Experts of a small language model: vocabulary 16384.
Below are experts of layer 3 (counted from 0) of a mixture-of-experts language model. Rows are named router (the router's row for the expert), gate (a neuron's input weights, with its number), up (a neuron's input weights, with its number) and show model dimensions 0-63. Each number is 500 + 50 x the weight over its row's rms, rounded and kept within 0 to 999. Numbers have three digits each.
After each expert's rows: "mostly gets" lists some tokens that are sent to it at least half of the time. This comes from a sample of Wikipedia text that the model never trained on.

# expert 22
router:433476599526531521476617495474451494520585553392431570519500473566529475487521529373466561489523495509461439611579489496608485562608445510467461508480473535545512550517433511516456536509500432
gate2:531429498481552515451551539535507481539531439544502481470478526470459512537445436485436519425464615495505493498463503467511471550422415584569531453382451545575492500456543444496525493529436539
up2:425499493434508505526557427414513513467509539501407502607517533491494396494503499533485533521481472484584578517407452485500530486486497561446537555470457495615507437489414431393494502546453465
gate3:436607504504491516490453431502551497483477599492484578433501497479469470598538535561442589577472450415547445534541548498532528493469548473489409487510421504571472476494531438510358583531442465
up3:498526460561522472488500521368474514509493513432445464420473519516453542554578453476471535516474504423486471549485442552472476529506511499532553433538418552510542470447562575479454410498402508
gate4:507434426551452470558523425555509422595485555487499546517521459465587533518563576466485599388559458496546580583503412488418484461530574514564549545582487431532596495455408526551478546471452469
up4:549474430480485537402518620457511505467510485543448475478552466541472492480374556506541414533504501559414532435421546465502502518485413497496501443537562551497445521607435540435444477492520524
gate5:498508525507463499508448414584396519562525468551518484598509471507483471485544564632467506482470543374470459533594588512550466519586455477525500500469533562401558499481538500509553560519481418
up5:579525466539511616524518551505587527482414481476422504531525565448562586448471407470512521535482568580578457480392487563518482544434498548476581553454526497449435512505442384436481489593552483
gate6:518531468501496469523480499537425417488544486444506434493496448530374593438563535491521525446525461463477435611530536479473527518477559539406448581484485515506468506439565471520486435571539449
up6:609541477534564432429483531529484524414507494445496484480539550487525499488485430457526355495441390457579439400451471449608487509578551419484453514474485436502462571542422530542477552451468515
gate7:502483515495516624534581436557466475550468440514527416449506575529479527485388497499440598499574565396486465500573503514542447564449517516489543532482477650495569476523514482505459497448483482
up7:414418508612439503543577467484442620634497510469441492484540473531540468435511484440434449527433418466592537501477516486481577512407443458523523424536471605584442525483557461521483504486505548
gate8:523503509543501467481543513484558573528502544464520425506546573518557598519498464550465490489556565464529584537488538544490545599487506561526577474500437419574430560510566602486558516559501411
up8:544460524456476472448533490585547543401464507491524525505534470488486467425483540445438544521472402488529474468487453575527547558477387579463457493565448477666494577362502537522599518516487587
gate9:468473490560462475577514552532436524476477538542531519545494485567577533611469508478466423522531506468423486419548566469477427490490528387456496601427474551446592498527528502469478577454563470
up9:523535483478497503438487473478442492483491489513458444481579501446461506470525422472510538497454482495552425437465468506501621559439505570520433496567415420492569517530499515411496465572513562
gate10:535430540448465529470570477459497545571428477462588568463494457472517561481446522555480515438525476532486509480497440592464548576599475532500559433508496463552404519510467470493366449437483497
up10:461499463471516490476505428537498562531561423572418478521511486558447406537527574426570480507472510572464500553536511405532438464513478581543499484533533596394488440466489518458521470476482512
gate11:447501496567533503486490453497537502592497436506511630492592496550430445512463496447450480496414484463486538478406497481495524533534505520546502429505571460392361432539525458529411518490546479
up11:521465431528480537522517507467511487457523533532474477458498567565535571427429484524523507476523458436368501536470458467500416487515484475429542502531504481454545451492491498575456446557471493
gate12:534542439576488588526479524448485478557454441569527496509555569467558456460574508464458658463564512491489464585447393524452458546529467482547470504516547542450561512472427502398490471469463422
up12:470492512438545638477517494613563466531543504457480534422449459593496502458500483524583448489475530531472442486462503413481491483538470496385543512533407468562518504520510496454506523518472590
gate13:528497550454503510419471447534472528521528435482429480491549483504542421478427533512405404537515593558548510439513514482494528487471514498547552484532566487501530366518420496462542416453538581
up13:436420514577583484474453531436510520515447423557530594537541551473419447495606546459423496418455490480486489492451452460452460405437581458566475600440464485460519457541496458503461527543468568
gate14:460524492520577521574483513499520511498529439469542536549459445487606434493608485567511526635540439555547515537518529562562501522514579486592495414519523437585537514559540558474462439613495537
up14:618500530548606517513565439598498490517494486506426549534495443451547460466492420485556552538514593508503460511512451534427380499525479385506502568425457501506501431510562463464422528488477572
gate15:454402551433645461451617487535476496438450403487449560429597490467541477530531477470482568548460443544513564461495529529575538489529518452492390421416555518559496473436452401448486465529543523
up15:527569531455547475412502381525427471521484546578538450537509545532441462473450506558476489354475506481427474506566544432550551516572464510458480491481581428526527486501547481517410509492498518
gate16:494468482521566488530541459509465536505485521488416509578461459491409553550502514445383470466581423523497524436559479442522472530452435512608530562545509540548416508426517498496521454490494547
up16:443494528543422512584424516497559560523630591460536596559527588451465454449533527464517506531534536437495537551380496478496572577472526468494463470429497542505428563516564449433534470399521452
gate17:506494455431420493481505585492477522538549474465475464549480392479433517511479473518508463488556557564603503544542540508566543530586509471420472478408538507424532520498515537504474523457455458
up17:448547584621527531454575473462410494549453457438531499551499550471410592542487459444464503524585490541504437436499538483491517483469406508493533561560418497535481454562492484524547418481531475
mostly gets: ",", "),", "s,", "e,", "a,", "er,"

# expert 31
router:479436471453572537440515455502434582547489542410512449521521472502495499423581511451435496484623515436408498540484459499489498513595445537440463611477500516512550481456466485581425525503545491
gate0:506565470416510538482469484495482516395544447468462532527588621540465478493515497503458368503586469553470487361517464481394517501494546498499517454567439577512535517504513511465495536553537454
up0:416469485453453513510568470513493573516488546504500507558462536499470550519577481485413502541578470466439587489481495472532424493487477543480538461527519477468498437521462499515510537510485606
gate1:435505479504568404503499541519477510547493580497447531530481546552493487494541541584575531541432561494505476488545511476370446530489503458487468523448546495563460494466512580494506464489538525
up1:502465569533531377510392526517416587500482515529484504564444536549496574532486478408558498603493538446530483499471485568464446502558430550590418495515567521526532506438479643487535517460397634
gate2:604536538430484517550534532479408576587458467506474413528470434446508461468612460522436566416425566416529466485386512502484465508520426557501523541472569484511507515555454477433409512536583466
up2:477536444521436582385421508452541450523486432457385544487543474632537456510441453528569548491497485530503382483475576526442447489449518528562438539507489573485469453439528496539539524463445502
gate3:487480572475481459470541467515444574587524536511418497562508462622417442444490519458431492526443527558425576523486527482394460540389487499576499564543549461469452581330505496545446518551537483
up3:531493442464558535543498551514568518501551493484532494400443522490563547543396421458536529552458490522510437379510496507487487444494396527478508442510536557429458425489395568536437461528476480
gate4:502562531435505500574527503441482540535469493498513446558457473437547468486488553469463619553407541512475450450443577477540457494495533571510415471564571520521456494491515510546488541607532628
up4:457432449520539559427551474580442475442574500468506520496513507485473503527540490556559460463551559542428517589495470437522482487472435549573537576532491417485495434451503538458431511502590510
gate5:536434461506513508509526403485450519513503553581496564459554474471455460585529424583497521565566399573593538574506501473481505461532469462439466422520531536458524515472514441503521522500577513
up5:555536487486459502533521507511450564495517498520501498482430538449508401526442510498502495499483420511540585421478497457535470437532433477479523539422480591504521507483435458497601510476607528
gate6:541514517552443575537544438539452437523500541534418521484550532471559573558518471495505503433481421556411529477511433459508437447581513550521430495482527469525544499574532513485485486388475430
up6:532531471414523432490476469420523563497580459537503455474554606516504606483506487599503448465545553559411467549535445576450532551502483437494456492551579496488506603529499495541381477423477461
gate7:489401447459555508499472506553411637495466476502484493451491479426521555467527489529498440440600495478530478593528525551504528454561497556633496572477562456489539473439482558465463447522483605
up7:526590450467591459446423460511401587452521467418596484483526472408513444462537490520444502489610493493504572473499435550449485583417599556499508573515532453506491571503447434519522478496535507
gate8:582509516532478467449442577511452441443445478595435590477544559592486435559521480516595483453512565465449471397456542463555464442579548461575479415455563520572496558499488413453497449484475504
up8:431492512434625483602454515554438443518459552425605513540588478302490538429504510584543485419561516480439536548515428475467569534447560588498480536496417515473586485520490469529553484581547502
gate9:593536449440542497471529594529462597544453533489535528462524508454529507452516462562488540542549480463499538483530459543525442528485529467485466463566521565479462453593499501426504472422415493
up9:515412464576462525521463524563543538515521547469448530450516525519499455513485471472444377549542491441570448620563573437450498392468395571521512506498545515535497534482464508462361503485542547
gate10:546492554496545463488569442503523502555517475512467496513501456504486420434462515463544551443533443485529545541481574511478479595469487623524517555455528455573589517520457462492524465438594444
up10:514478505386495515533515499546451471538470478512470546508467427567566482488534489444413474459488568572518558571550565442501507505388528574520638555532468454468513499577442499548502490476540453
gate11:561517497502477434408603526492488456474450572417511518512443475623467525477546606495458477488536485499447571486516596543523578554468497518416476405463451474452536475508404476437467436528454509
up11:545524477427529495447463492491457486446499551477545484494468487566488569526544518397515505478562535440519473486550506473514532597554529449518479400494515442475571518445459532425547408496448476
gate12:558534553486407501439458527496476555493563545515514513520497428458462487472516590459482530427485451522564474453590451474528574539502530456462560552549477538528572474516435479515487458472414469
up12:577565521465488590501532465444516525528422446466577543401545411401551531506534513488492575518464504525480583574575498533496556499560531486449596463481507466438597540483482387528554429483481416
gate13:541423463540445452460485516491458538498576492520363572514441507654473497554570544558480543496537408441513562539472447516491475574479448560525575557474467447489459408543524508496492454483549391
up13:507619559547451515511470563448541492557540530556532493600585461479508396477451431408440418633471550445457434410428485489571515495545490575562438533466521544488498443523456463453590476542459580
gate14:514425467484553475487537502550493577458490462532578480451468492485580540563592477539596545554588531520537533510546448514451578484435457601517480517465537504452528619418502512455511421504483396
up14:426578469522521491542430552489565462587552547467527463539448474449510555491563419474528531594504511509449453540460458425463523572571541512417463455495457549410443472463513468440575558422495501
gate15:482559472424550422468504476446597528581506516491476468562508520499608462503443501512542594522387559414503453486463521562537503554537527557577636503473534561507489591445480417396555437471462514
up15:469519461504552452407485507452454545573421543423533479546445505519592485476505406521518446489451441535480470549488545445508488631464590441607532461601479533491555501426490622471509480432564507
mostly gets: "\"", "ed,", "ers,", ".\"", "s,", ","

# expert 38
router:463406523542538450418541486514472550540517515447480533506592447591537459472503504472447505442571519517512413543519531452555455598538505499400496457453485482524521530457471478413522464469506437
gate0:437452550557444522494481421558484500514498512545503473491504566499470442501469432402561510477558433553449414501490473488456486489507549481551555503562450481565432564452425461568465445476454619
up0:523518545539544496523545464533549499474448460624462458515430444461486518380568609515511542461467524479544553506566536414510625532579481442482523536499607499540368491483502492494500439446451517
gate1:537592472470488518559525531588550533479458568527501529461429454572541558510530556523507460535496532432416501583554483493497498508527482438582465437480389480586493519489453552463470498531501461
up1:608430472466480402432499508546482559483432487554427378586492516543429497515444531506515392477498533542434487502460513542546524471490500496475536562529464522539452464348497459438473512476558483
gate2:587488481582488640375534454446550471464530465532533553453457540529490407493516516412495524437491448443364465553565358492576470529574516525443554420501460460540494513502558475427526461483554414
up2:522433511539633403499520548504499452440441501587482516585544540463521515521543499558474598477498471553547490506469483505508519589493483531442453615428592503494514434493499439531571522532457462
gate3:565514502546509560401555526413453527429512475495556434479481501545511542536514485511536512558504653560510532575538532496528554588580443475525381540487479401489446565551570567427571455408470520
up3:532444525626599495540477525467487517498608509480447529505524540454427470390509464546434526471554448548464492514528451515425553428483447506503526580513462561538477487477638615533585459417482445
gate4:503617536521529554381498457581410548499490485584401507448483483546452508580554470525510478524501407526518425449492537562453520550507359522495415511582473452500494523528527414444523551555489443
up4:609530553539496459545496568464529473458510521509450573464517508395412515470455484506511458442524455589474462496461536501485509492554469511457536516513536471516447450459586549421478427504484601
gate5:439502569489465512405519505497560534480508579449555544434496456462524402504479486479461537391537442459542509491416535593571535441576486495477471517425595586519521405522486442596519525520467573
up5:403467502530509427513509500418663503436611526534550455502514459470488440437538463563479493467473447566457490432480511529463487399512473483479625583582462613484564410500483561525497469527458483
gate6:546459454535555486471465457525539516543466516512508522551495507542614508612477488455454574477508502507658435530503472468533478599505506470516500634551531569562455512528462455477537532432548463
up6:522541503572490533532565453524510570540550574461529431449548445529523470484490473515573522535532445535472479612479511495534497479572543578617515481427473538482459489558480565408564516503433522
gate7:486465565438485472549479524537411447462464485478480469462482593530441581466540438575537524501513539576528448479499460485537524464668482530450460467527508480500407460517530485526599435430427536
up7:498443419466375507460485475543537471514447493583478478512334523436532529458514465478511525467490531578479538489418532456555511549504496454510476554461496478484472582466503390421550605504492467
gate8:542496445444436478495525582542489428455488530470509403552424468532628528465478524497443479501542500475530492541603539555506459450584511562522525460390535589469567551466503497466513449410541508
up8:486492432601524494483550585551473392520531424486484476498563586427526546551489487501551538539555520477571485499577531491463539563551516499491608534434523561461529484528520550487503428419511450
gate9:479517508507446401482470593494580398520438403472514505572458493455534516503486482558527595536493551509546403446483624466479461556512547522439459399499449563505526527489524581475503449493536515
up9:502442478442511468542490445523482513460406609477441497440480438421532541545471438500500454446557578491553480496557525442524491522496540377420556454486443556523470500500515430532571493545562506
gate10:525431510490533485584478465439526557563465458460441480506576387604542506604537597457574449532446489467569515454497484443470533620496487484440387545563446549563500449492505525542518584475434545
up10:523507445441463501591492498520603416502564485529481455528601497502508560408526415452538429526566568495464562563412504479581498568542504417546586439480483487559500581599449415488551489539476503
gate11:513481529494440531467509523454505502585529420437521521574546661510482436454593397510503456413522490388414521549571435522453523571480511458498537453474449521558466531455473459441414615522630450
up11:474471475517531473463600563522602459583514474514449545454486437519516508422492454445520540574493534466515518526546491506416568435449385540483541499558570410362478472471488528579562497460497556
gate12:516535396464461551444456568438510525537534523519501622607484500561485540478490434468469448536471583525467492422511536492510530491530454515558528457493392503438452476496467522477568558473523434
up12:511457412466523575464494460470516467475473480500535610470463509468532475586517511431570509404572444425528492531489519547528587441475570401439457520543494438534540526490422482447539511544539529
gate13:447510442501529438517562597482471522541553603473503438508541551583477463585596431374588597462523466465548414531519455494488457515505496588585437472540470537451503557487493543434494558602562477
up13:557560467475467513522492504447502437431565473548547435531547528449471444532597522602525549525462486505541564500494553459426528538572583526502474546461482495494438453516494573450485536477518558
gate14:505535572463517506524496558430516487510478577507507510450526445556416488501456498571523488527498424453513507600387523547476556406546453527452452447577562531624473503492504478502399549514579573
up14:490458538462603561501547499461488493547426502558504415549530563532546536615432512485509496531458491411489507442480458433536551406563606568433499536494420494491541492372615474480374458541477455
gate15:499445521564355438378486406474430482532501490454494440474446491444524542402491481403446511483490427552470435562575492503508498447537499549444519556571493456397565543488565471487509434524483524
up15:533560463476569509574465446555432497514558549542465521490570411549483516479535473543536440417501511544500470497486513542479528570459561476467445515483460474558464570588418546466515553519498484
mostly gets: "ions", " series", " Canada", "les", " Racing", " Australia"

# expert 39
router:503470498442600406521514409467488501431504543454510521527589498526473456469514526493575455389521438498540463502516540428482370539532520517445407581512506503523561478558471537494538496463525467
gate16:546510449458524513536476521512579475529570573529518599419512531484508522475474430531505549580418563592481551420505587567442388451463528493565459533538526458502499476525556558516437560512494507
up16:510529438542494486516440533553497525515550566481589550466377543511490489473537437490489500576481539518572525443541558487489351492488581450525430486505528495502513492555525523431440569603595525
gate17:454447526457625400588563465422518481473553494489433569485518565537497457510475538516487484452581431514520446473526508457497432505535519537480453541518457538563568464528497501506499503451476455
up17:484460500483560397560591458385581538500507529392467541558539520557492456459449564515541480416551415478475482456556564469476374484517491563406446492518472497527561505521482495429502507495499544
gate18:488580528395407466464562583480456533452402435569484486491555460525482499527432539500534463559529482477487532462438396475503553568434545600565476552483548538463468547494479496565470434444584448
up18:510490560465473530537480457537597518472536477389485455432462550487480537422485571544474529501514402438543461611509567379459483436546441443463479469605452479423512505468463561498509531479508465
gate19:468488451478484557467405536486438518495462428449446426529607508540608499557493467465489545536506463547587460540574510487566445404475478466514566490544424572430545496452387470424540619495536462
up19:480446400554546443523474538505525547520514449461459512478484550541481514530514518467519446364597503538568414550460372515540560517529519554486501385504434430548561504489442508504460463474577545
gate20:487437519550537430470536493560449492513491586489492521602509466447451564505541537529500455436535490521511560565584363461521450459376505521507421542511505419482466550497496552442543530476490441
up20:506480532511485414407530477552407518484482545463568479559527482453459542562530539476529472404500524533532589543536448503470404445422539532502411513466549373492507496527493553469515553434584508
gate21:440463477485468445447563504524544547501538558449449620523583473471534478489472488481538469527520482449549448564491531460497500451522554449424439459549485508560562390485588520523544499499532475
up21:566558455537524588577470459499489433532460467586518409460437494512530542563582551542462522515468493568510537489490426535507510499528398486533553518452519508469440627514392514494481519487463423
gate22:595514519548484420539570510404556508458551542483448470526563479499559482501431555554493518474551584469482520576549439525441558493469509364535456446557439462661522512488524589430474515499488480
up22:462535395503501618617376503605529520471450452536507490518444580485399533473516441450456463482472431517526564569527534448549503441456520483486559483447542554534514470456450453521441431486488428
gate23:517452511540478540489604487437520509561582519506492492545535453556530463547506472567622517539554598475526487497389456505407501492498514470468477455524537523496485438485547471497502467429534519
up23:454566468406531498523443477520543486485422581496519511454514497519500450453442503435532477492585370565575500491605538381531471470401523573512485558526558487554498504492536553569479525437502502
gate24:446527582427564489479470492426473507592513467484539515507571457542455455443499443590446415424497504453409461463509443504461460526469447585525448573497553475484558504534444529494558464483520518
up24:505530480598460444488567474508487448441468543543422378491462538447521584554555506429520559573547461528541531529530526537549492498525537452484497462486508502499524462466536492511439518477475510
gate25:526531511399527480389510580398500561478485476491580513495534463493516536450540426494487470497538536556404397478465517538528583469502508496586406438504500516573537406523577466537465509558533474
up25:530455423550530545368497499556452499506421509447522498473534470583484431441591484439505467541524503526450506541531514561445524563539496548626508394476456456648500532482562406540453502533472489
gate26:406489540528478502452615499514540434546529450525443587438532501494569509543588475538561449433411466504486459496513484470419449462436601446472470508445514591476489513550495577580552538431555565
up26:579543449380523495556432473528465538541474524537537472535533555445508455514418565476490565611547537546544559506459492564624475545536413527498536515558463484467498472454500462403439485625484507
gate27:572514450498548468486496487497465520431495530400448489511490496559402547622545493489597444409487494493442481521518455532512456562434466524431554569421461429463504502434514475536430513505498519
up27:516461456479472496489511580579526519520406467524519507545514518475565435546507547530507616593469492484591515456456537499459561466518571532508502541527495563525449495491504504475489417467483466
gate28:603433449648482464491505488502457557436624528412491463439443538482577399548500465515552531559541569509544534540512532452515482470522458479505518426479465522583471456428460547569435468553470467
up28:394525566546488454501527473491497463525516499491546449529492539492519478437580445375538485492587493451499489452515489507481547499517483564433596551503500456409505624521555474478434463444458502
gate29:401454492491525471365477573476474500428424538526398476463451463480450469538458513487467575542505567486572419473484413479512389457525553553459441515518580516457426491517468498402559418555486492
up29:518441575531555583550524476454451501531506463564510555498587497541479486427487498490530490454494507495450498473523571484422471533502493474530495430493476498497481520448445398528442471471413493
gate30:584549439396561535469562540464512457419519506485475583455517555520529502451542547458524485449505510455524530440515541459590534403526532432500442493448449508546510461482562500452498512483527489
up30:472488576500437543403585562428537525488458576555501483553538483528502498494504492468530502564525548430394517498480493540477602605521387523536519481450527530463474428527416379492557464487478417
gate31:509532533484477549367476519525656503479540579399489596545531319481489467488532528462449443421501458576458522448397559519497525492496447394455470462549560487460506500527578471434505474505442564
up31:421529414464463512574497403481392530467436591498463471476476519501528513426472422528572480526503535490542454475545573481536478547474578540544412567577476442623509477461485499568531537470498460
mostly gets: " part", " team", " season", " series", " work", " Party"

# expert 9
router:466516551499576490477533426484447504499482457519456497552642478538554493363457573380539496504517478485418470449480455527599458600559471505431529456530456494531555529503491427507520490458537440
gate16:448559498526438614545517493521503639545572461460526563505545532489583421389506471561525457465527453412517481516555546516476429571514478551509616521442525497423428579535558500491442444485553469
up16:597421578560477434551459554516437572560542465490578500528477518542530468465531506480559564520424480487469387473464451520584516553528477489498480440516435467425498503503511451524538488505497507
gate17:538548553492520523462576547468464436608630515473512475485561471525521465438516467445517547512490416452389448488551434556515592603451491448521494457468448392523517543431501489484499579490454517
up17:533548510573487510504476468567498462628402461513510515532585554453457460473540407539441423492478486462497576420535571457489501554500429482493503519467494501532550604522449502395518440506457464
gate18:446497543497435526503464515500452415447566495468511493527519572545528550493404582421413458495478499411565477468470523488538526485626574475532463569561496486571456589468522477593487421582430452
up18:439562491449527438440513430575425404534555540503446561562547576492502472419426509508586497508530495459529490518588574582429467495496532478466508487462465441544526587428586484380474586458442509
gate19:516499433490393429532452582549515518374427468411593441403458500437544499587499554565588446556564535546594509463545582520472484503503517427527555489536522535519589547512594455416381367438443497
up19:455439516458460476514515516542524461494475459463546542551442505482503493405491618558515533443470466491433501382484492411501520508469542433496585453492520505457491381445532419373455493451569568
gate20:519453617528480542467491461495491630561569505526466531591424512503552559419472427452514508413443483493516466455507539467511474590503517422521541512518443477496521578516457573530537577584477535
up20:563451472579527534497486556518415398487520501517523655518474425437538441457478519561485443475468518499392541501593464581495521564450449485498523483436577463457449554554430482446488487410506557
gate21:489540533458558403479519464494512504484415467538564535492513477547454517497432459499606485378521603461451583461510565444464534536488462653526471450544479442560512547540506483443496588569468573
up21:508513467468474485483485535500609496532615574490474509485499560503472496479466527577444479492510522512558455448542613527502503532479513456519405526470493545492462463512473569504507443459500439
gate22:364566490489579536505457529510434512436572544544474560559593512535506542532481404503486463494458491450453438454449487455553483521480483516570488554511521457554520488547522528485530498436546511
up22:497491403491517504383432526443551440431460560466452493586489412446553475547501513522442413527526531523559427523500500438498604484540498434519465495498458482449440538402543481482454485496351539
gate23:510578585556549449512490459470433553446454492507530482412441565587519544545530447488386575482468421490489470464503446566615491444536495548523504482450499540490551555500497434435474487578423496
up23:445425484515528506497595420491450599518491498593509536658420619478459584534530412480539484503584606423540499442550493515569488431491532471527415442493544454490480436507463475509563485436505535
gate24:492547432572508442444509418436539489486457472433434534438489523538498533507511521429469517461476468507493554449594550567493526581583437534518471389504483463589577459470527432550529540578477572
up24:479505501476476434533508490542418542497448534540493421552560518462511616453557474441419607530503479495454463470505476587441539485408502583557529465555537599506583412488461365523490422383447558
gate25:523502474476461466377463519475523470459465504635476473453519512513489451526561490446459442466547577488466561521561518486516434470610534482536632480452480485586560470371487470391508433407535501
up25:559465467423496528469476540465509521403547524446418493519480516584555575522472498454549510495432525439524441451452509484481597479449519495498482411484469410583503533485496542482465605523521448
gate26:506412466513515524512539514528462543570527547453537542493490425409449554441586461469421469468439472526596443487529490532405573389556447423510460451578499480474510414507493462559468441517500553
up26:451493520457516454488537437496496611580496504512457502359502453430524409440519508440435463513452457501417464446458436543556542415509499527554466492549455483525460523504400502534512541454559519
gate27:516460574478468504479510513502461484541393498547421454592576570615621563438542476516458525502489521429434491376542522477589470566444549408519529490509411485481473526459602411491491544547538436
up27:474535431556440534451411441538504439541513599510516503471543475440407466492538459505517469536528495524550571572499514487431493480555554410468509478501515435563485530467473576525501518433457514
gate28:456562478476522565567435450514485550534491447663353481494445546583512662529540598533521513506594507504489471474444549505507490506534504430490596472513483459482487432516532515441478586469499442
up28:527545556523513446576517473515519480508508637414618439415507490535452484500537453444537442541451505519523525551528520536408460448423479518496448602464573500477477535504580512525536471467491524
gate29:442536508516519498556479460459529384396321534444449515549509438545482544553547524488528500496491491509448460477565385557560515452592623571509523524464499459583443542433569561503479548449517480
up29:484528533500496463501537496448502575462390565517521522502480485443403449552495540488467501514485517424594595466513531376490422576523503411411545490510478531425503461525417479510555511516464525
gate30:497489488610458547490463538510456463523491539455458448444506485517502418529486494503451493490505449477402488383382479474476507531525425498513356500541530447562533398461465562378397503490499498
up30:548588519515486458553530480579425571519580491576485550438462492521581529499457506495491512562497505484468508655486397501547433572482453441478549598486442517531455495511409491466567456502513416
gate31:532412473534549552479466370435463464493545452467589531565531544565479520484496472454451517439466550517547532490442456410498444470501425466530601451481509623426506482481490561480518478460472436
up31:528449530452462545545490459479520507530443509478615514533434437486523478541515481558462517537469472559557514445406496405493483516484470585608517467521476494521542460486504503489447432484468505
mostly gets: " new", " film", " High", " high", " set", " public"

# expert 37
router:552558473511555519380548479479549566490486516464500587538510445593567472481473455453542462500494461469413487464536557501475464507516492480578490617465508462482476522447524538505390501520506466
gate0:562400477445546452536443516553478505575595447497404528556510524485416533545523481402440532532492537468456453549505496484497485551450479452498468511514447497484522447498479402448511449430593581
up0:508546555530417552433585645488596557316500538395551463450427462529493463520437464591525510508472427517466460529550428563528613483466541427544517517537570505567580508472402506509465472525527395
gate1:498510448509437419475445458492553429517438437500513547595566512373445502422537541447514554483447481452559519502465416473517474464435518488413526418501508482540526516553477512472419522512467537
up1:539486602629555555526534572516495508523532533496592457478453451608553550576429486492564493565544543456473457461553526465415507541514501532501531538501458508425492436434571490590434491465540492
gate2:454451530498437465384571566551546475524438469459573547623541555508528532364572512524549552533505487539460514543423495512463496559478501508372513567428529463503490541545504547524514507496566469
up2:503517444471529518567464460490489469531472529553460479403425567463495500571448557306435556525453558488513496442559555486507530480532559512627531574533475513513496509477518429432472411475388504
gate3:526552484489543484575509493457528492515553479457602532539506506596479535522566518537475504510540459510536498488598500437526512364507453483474491481491570545394488481513498590402493473490566552
up3:493549531532424516469573510535437527385442426497565507544505510474538475564518550502497538500602526588562485491521496509438438533490346510399441597475517635529519536549553511405498497457607519
gate4:482492471425417451482517448495524533457500541530492559499443436528543502486577428525490463499619527566491489469494622498522479509483405547534660492440577520525437587494500590461558490444537545
up4:616438603486461550540475463513469446608608400588411424416515478467507491505489554410547478505508536512527454511499542526469532551439526532554588404456498548558471421502558402458486453531483493
gate5:525516487396539553494507491514574507523493504534508471524444565630414512415453420537497445567505547507507508480439479468448407519420483500515549453542538544506419505456472454452531503554517467
up5:576469451497557586456527548569563512511496470557479481498550469482470548507519412618536478393505510421478551574569527471461413557485499521470562538463518459444425580479545478506582506485447493
gate6:497527454533645518455414549533454517485422446440529511463533547503502531516541493483447413412519415534440549540490488489416438433432521480477428533562452418547455464478484530503457444501544556
up6:557489515463439499521554466493511545535557567548492430486498415485565475479451506572571591515498525428522485481453473509554531526486491571535540478438571601485541581562528520436575508438473497
gate7:520468542459492573515430464421409478498504375501448592574443602567554566477531476451393501486452418488504446459456490551471354486406504485463530528483457502402564561476419477592444452475552443
up7:499582481548503478451478559587511480439447443448546450474518436480546473547530495512557533525584542496434531541502460459584528509462459535537450512482526468553467437489492523427560470541491468
gate8:508503539472503465445560510488528527417465423461514534585493546537554477511432564413596505506512476471560515489455564534462509591570560572442437417513502522552439458516543572491586454406571501
up8:597565436643589594478489561468488503505521623492533522510417520529548511435492489506468479489526455489501464614575572509470545463513487498539476475585484445555522520573526434515501601477479528
gate9:499461558600458564482459498496550506519441414516465489584520542586493478507506579430464538486541504475500439514502509429418478559607502515480594573471449514567474567500415448489483503460507448
up9:503558529359507442551475454421536407529462464494625534481482462546542554514574432465549530558373491601483520516510501483486402430526521532513486465467554513530474504530512469508527499527540414
gate10:499551455517559464567546533424500599582563590471512498548480467476455510501510493442499529474467455494506462516513505459574429559476487561613478585505601547489556474507519512466494484526515447
up10:575411507503498490521528453599545535441408532492508494530522530618520556567411511541497502464448571493456522482467519530533553518560539512479548439423421455512460575465577515518582468478452540
gate11:547498528425555489491462569471554527433554418467567568546465607481537561434490498563530518468401531530447590456563505469508483510471455501533536532478483487491470541529473500581418570573467472
up11:514527535460558517389481555470546515420498443496573579520524573515573487413543489565505505400467542544517593465523485516445510449453419499455489487519470503484472539514490463550407508581474560
gate12:451496406453390430532523548453529544492424551490424546528468543527508560453489487427491534511520504471498513580508511502531500595485576420530495519421569514552525412486542562472480437535520450
up12:516451516419586544566479478521432579524562485561521374493457524545494437465434507525458548510500481490473528434426437493554509438559394537410490485591503545526473590515463493464487593464469464
gate13:538529419509526516478569503510490565466427487512495523423517470511530585448531493505468481511569437492527634546501536491476554403585488432518538529572443456518479539475496500556562459502466510
up13:570573455521517499487584478600505487448429435485450474426481428441416494510589375564492520533525459504530557584469595484490497438536434465507478499557429469510407513467558540540545480521492542
gate14:491536525443508471435473435480408450480426431479448509550558537494588477471503479488512473408537460555501531521482493461460455517619482510481447432443579533557468505632461483381536499440489472
up14:429500426433455449425433474435547514558462473561543476433497549491474542522503414585461518491471557572360519595558370520455538446459499523546501522613501498546547424527518444488470441499518494
gate15:532397519485489510463497492471564495614568502571455592505465515540565495498487517530444485498489456499453470412443581511522491533482528548504576512604565454452471560489440525583519463471542500
up15:524582510554499522523518471556409530416480516410525409494528535427424455477532527470535536498539540519575553555548459482466529519475510511520395484471522577502509423511553413431437518493503486
mostly gets: " 0", " 3", " 12", " 6", " 10", " 11"